config = dict(
    n_layer=10,
    moe_layers=[1, 2, 3, 4, 5, 6, 7, 8, 9],
    router_score='softmax',
    init_std_router=0.0127,
    n_head=4,
    tie_embeddings=True,
    extras=['capped logits'],
    init='uniform',
    init_std_o=0.0291,
    init_std_up=0.0291,
    final_lr_fraction=0.0,
    dataset='wikipedia_en',
)
Below are experts of layer 7 (counted from 0) of a mixture-of-experts language model. Rows are named router (the router's row for the expert), up (a neuron's input weights, with its number) and show model dimensions 0-255. Each number is 200 + 30 x the weight over its row's rms, rounded and kept within 0 to 999.
Before each expert's rows: a language model's description of what the expert responds to. This comes from a sample of Wikipedia text that the model never trained on.

# expert 40
Description: Words inside quoted titles of songs, episodes and films, such as You, Me, Love, Days, Heroes, and the closing punctuation.
router,217,160,123,157,222,165,212,139,181,191,198,209,213,220,164,145,238,220,184,217,163,252,163,261,213,188,187,238,179,192,155,211,177,187,139,197,201,215,178,220,243,233,197,206,237,210,196,195,216,224,199,222,195,217,202,195,148,194,175,186,200,229,167,214,188,257,191,160,192,226,177,242,150,185,206,214,244,222,248,204,207,160,183,205,191,217,184,212,212,231,200,184,183,197,200,196,175,209,202,197,196,186,230,204,186,239,175,203,174,212,160,202,252,233,237,189,226,201,250,196,233,230,256,209,227,198,157,151,197,165,243,220,177,242,233,179,186,239,171,278,224,173,170,179,178,233,172,197,205,216,174,201,211,124,189,207,223,213,176,233,224,189,239,284,178,223,208,240,223,180,222,181,185,238,160,243,205,140,205,232,172,212,223,234,222,275,179,166,212,199,222,178,158,157,211,168,214,233,188,172,265,127,194,195,251,192,145,184,203,188,190,250,160,151,180,240,214,227,200,222,158,175,212,212,219,181,232,223,235,238,188,170,165,225,276,181,234,242,198,228,249,187,181,226,184,229,207,167,197,201,242,155,200,239,212,170
up5,139,148,148,214,178,213,211,247,216,207,222,188,180,167,222,215,216,215,194,237,226,254,190,250,152,206,251,213,192,113,170,249,181,236,196,209,120,170,226,186,231,235,211,210,252,245,213,159,196,190,220,238,196,211,226,174,154,252,172,243,203,204,180,155,194,246,181,177,209,224,182,223,199,236,220,224,208,223,180,238,186,158,182,166,244,246,183,182,143,163,196,212,199,221,216,173,174,164,216,162,207,200,168,176,200,232,195,189,143,203,205,177,169,168,184,210,185,207,232,206,216,194,234,229,155,192,232,187,195,203,207,202,159,218,232,215,163,218,196,199,194,237,212,179,196,141,207,239,216,198,212,209,191,219,241,227,158,214,225,163,160,140,209,250,189,173,239,224,238,259,194,218,193,203,190,225,179,164,280,229,221,222,167,237,228,170,209,159,217,182,204,174,234,214,165,194,195,187,206,258,215,232,185,204,190,218,237,150,226,186,247,196,210,145,227,271,239,198,184,222,143,220,184,220,201,199,246,203,198,206,228,194,179,191,149,203,225,181,150,238,192,189,194,227,244,273,153,211,176,220,189,177,163,226,159,136
up6,187,199,201,182,194,237,199,206,196,205,171,208,213,238,199,225,196,191,221,263,215,165,260,227,215,168,147,235,224,232,214,245,209,165,184,201,220,210,207,192,208,178,218,208,212,250,169,183,189,162,233,195,150,178,211,229,161,157,223,132,279,202,257,173,184,213,210,237,162,172,186,214,212,286,190,234,231,167,203,215,210,215,238,266,173,209,273,180,196,195,203,182,163,193,198,217,203,192,159,227,228,169,259,189,188,242,204,175,222,199,171,248,184,246,190,234,194,201,199,194,147,168,217,212,188,134,205,238,224,251,186,211,176,207,217,252,205,202,213,184,150,157,215,216,185,172,217,133,249,210,260,181,194,233,181,228,160,199,245,207,223,201,159,179,178,226,258,217,173,158,254,181,188,213,189,223,200,250,171,181,173,209,240,237,164,206,173,229,189,179,170,241,195,214,163,234,256,221,139,230,177,168,203,275,178,181,162,198,233,186,197,188,193,239,227,208,211,236,161,162,143,197,188,181,219,216,215,162,137,221,274,204,247,186,175,209,200,194,217,221,152,227,184,204,185,174,164,210,234,209,234,198,214,207,207,207
up7,208,182,261,193,226,241,203,161,223,226,116,141,211,224,243,214,161,193,188,164,204,157,259,193,239,179,240,254,234,236,220,247,152,241,191,210,198,213,199,233,219,183,203,196,173,155,197,205,208,215,216,223,208,165,185,217,191,208,128,105,220,135,173,184,156,190,232,225,218,198,152,213,214,158,187,266,188,221,187,218,231,233,211,160,201,183,195,188,263,203,224,243,198,237,209,195,147,248,180,205,207,178,214,200,227,180,203,173,217,237,219,190,227,220,191,213,168,170,167,163,275,219,211,176,160,239,225,180,183,227,189,209,213,198,237,260,229,162,172,191,187,207,134,206,210,208,206,244,196,185,195,177,203,165,157,176,203,164,232,200,206,81,218,96,174,228,215,218,206,192,189,176,216,211,199,230,192,190,231,202,177,148,185,217,198,194,222,263,169,187,251,186,202,189,185,157,208,222,229,205,172,219,206,200,215,128,195,194,197,199,150,168,231,214,182,190,205,195,179,232,178,169,190,237,227,198,187,206,185,179,175,193,147,212,214,178,216,183,209,259,239,201,187,183,194,245,183,186,186,178,197,196,151,205,216,203
up8,176,208,175,190,234,173,258,180,187,164,154,249,245,239,203,204,194,190,198,228,221,219,244,206,223,144,247,236,234,193,183,191,187,183,257,161,141,167,238,207,246,238,184,280,214,216,262,228,232,272,173,248,182,216,246,187,250,206,272,178,161,220,187,214,193,239,227,205,210,246,236,184,218,218,180,135,228,194,203,217,154,175,228,211,228,168,173,179,207,227,215,239,146,134,188,214,221,251,237,245,181,216,144,195,201,205,223,219,189,140,222,228,198,188,143,246,200,189,253,264,201,178,221,209,177,243,217,233,173,199,224,266,203,173,160,239,243,231,214,193,233,196,201,189,240,207,172,217,191,224,156,176,170,199,233,244,207,198,146,240,206,181,175,186,212,205,206,220,153,166,205,218,144,228,224,218,186,197,203,168,173,222,199,192,206,187,200,214,208,215,221,205,200,184,166,183,178,259,214,211,181,148,213,233,210,194,200,221,193,178,164,173,231,252,178,211,167,213,175,230,206,174,213,225,194,217,167,193,186,157,163,194,205,231,219,192,132,213,179,238,213,169,191,175,141,204,197,217,210,200,199,147,197,201,237,246
up9,179,240,184,193,160,205,154,201,205,177,176,272,192,245,221,179,155,194,216,188,177,198,243,178,145,145,193,139,251,188,179,117,186,210,237,183,246,179,212,247,220,213,209,230,149,184,215,129,240,181,182,178,228,226,177,202,187,202,184,173,253,179,210,186,186,178,216,178,189,203,198,242,171,189,213,219,191,217,159,223,193,261,199,188,189,213,173,138,206,197,226,251,216,203,239,166,144,177,205,175,199,144,186,176,198,157,206,222,255,204,247,235,149,125,149,190,173,197,235,189,188,192,187,225,202,250,204,190,219,198,194,203,217,206,221,202,182,179,242,146,215,215,188,218,168,220,229,263,208,186,232,174,182,211,156,222,221,179,158,257,234,169,213,206,182,199,234,191,169,170,132,183,225,150,193,236,221,230,163,193,169,188,173,157,219,214,218,220,258,183,197,243,203,212,187,245,252,175,225,185,152,174,202,216,199,169,224,194,160,205,162,220,162,193,234,241,225,174,172,228,230,216,204,220,197,183,227,207,261,250,183,174,223,175,214,217,210,162,219,164,164,236,183,203,181,206,205,203,116,168,161,181,233,226,195,143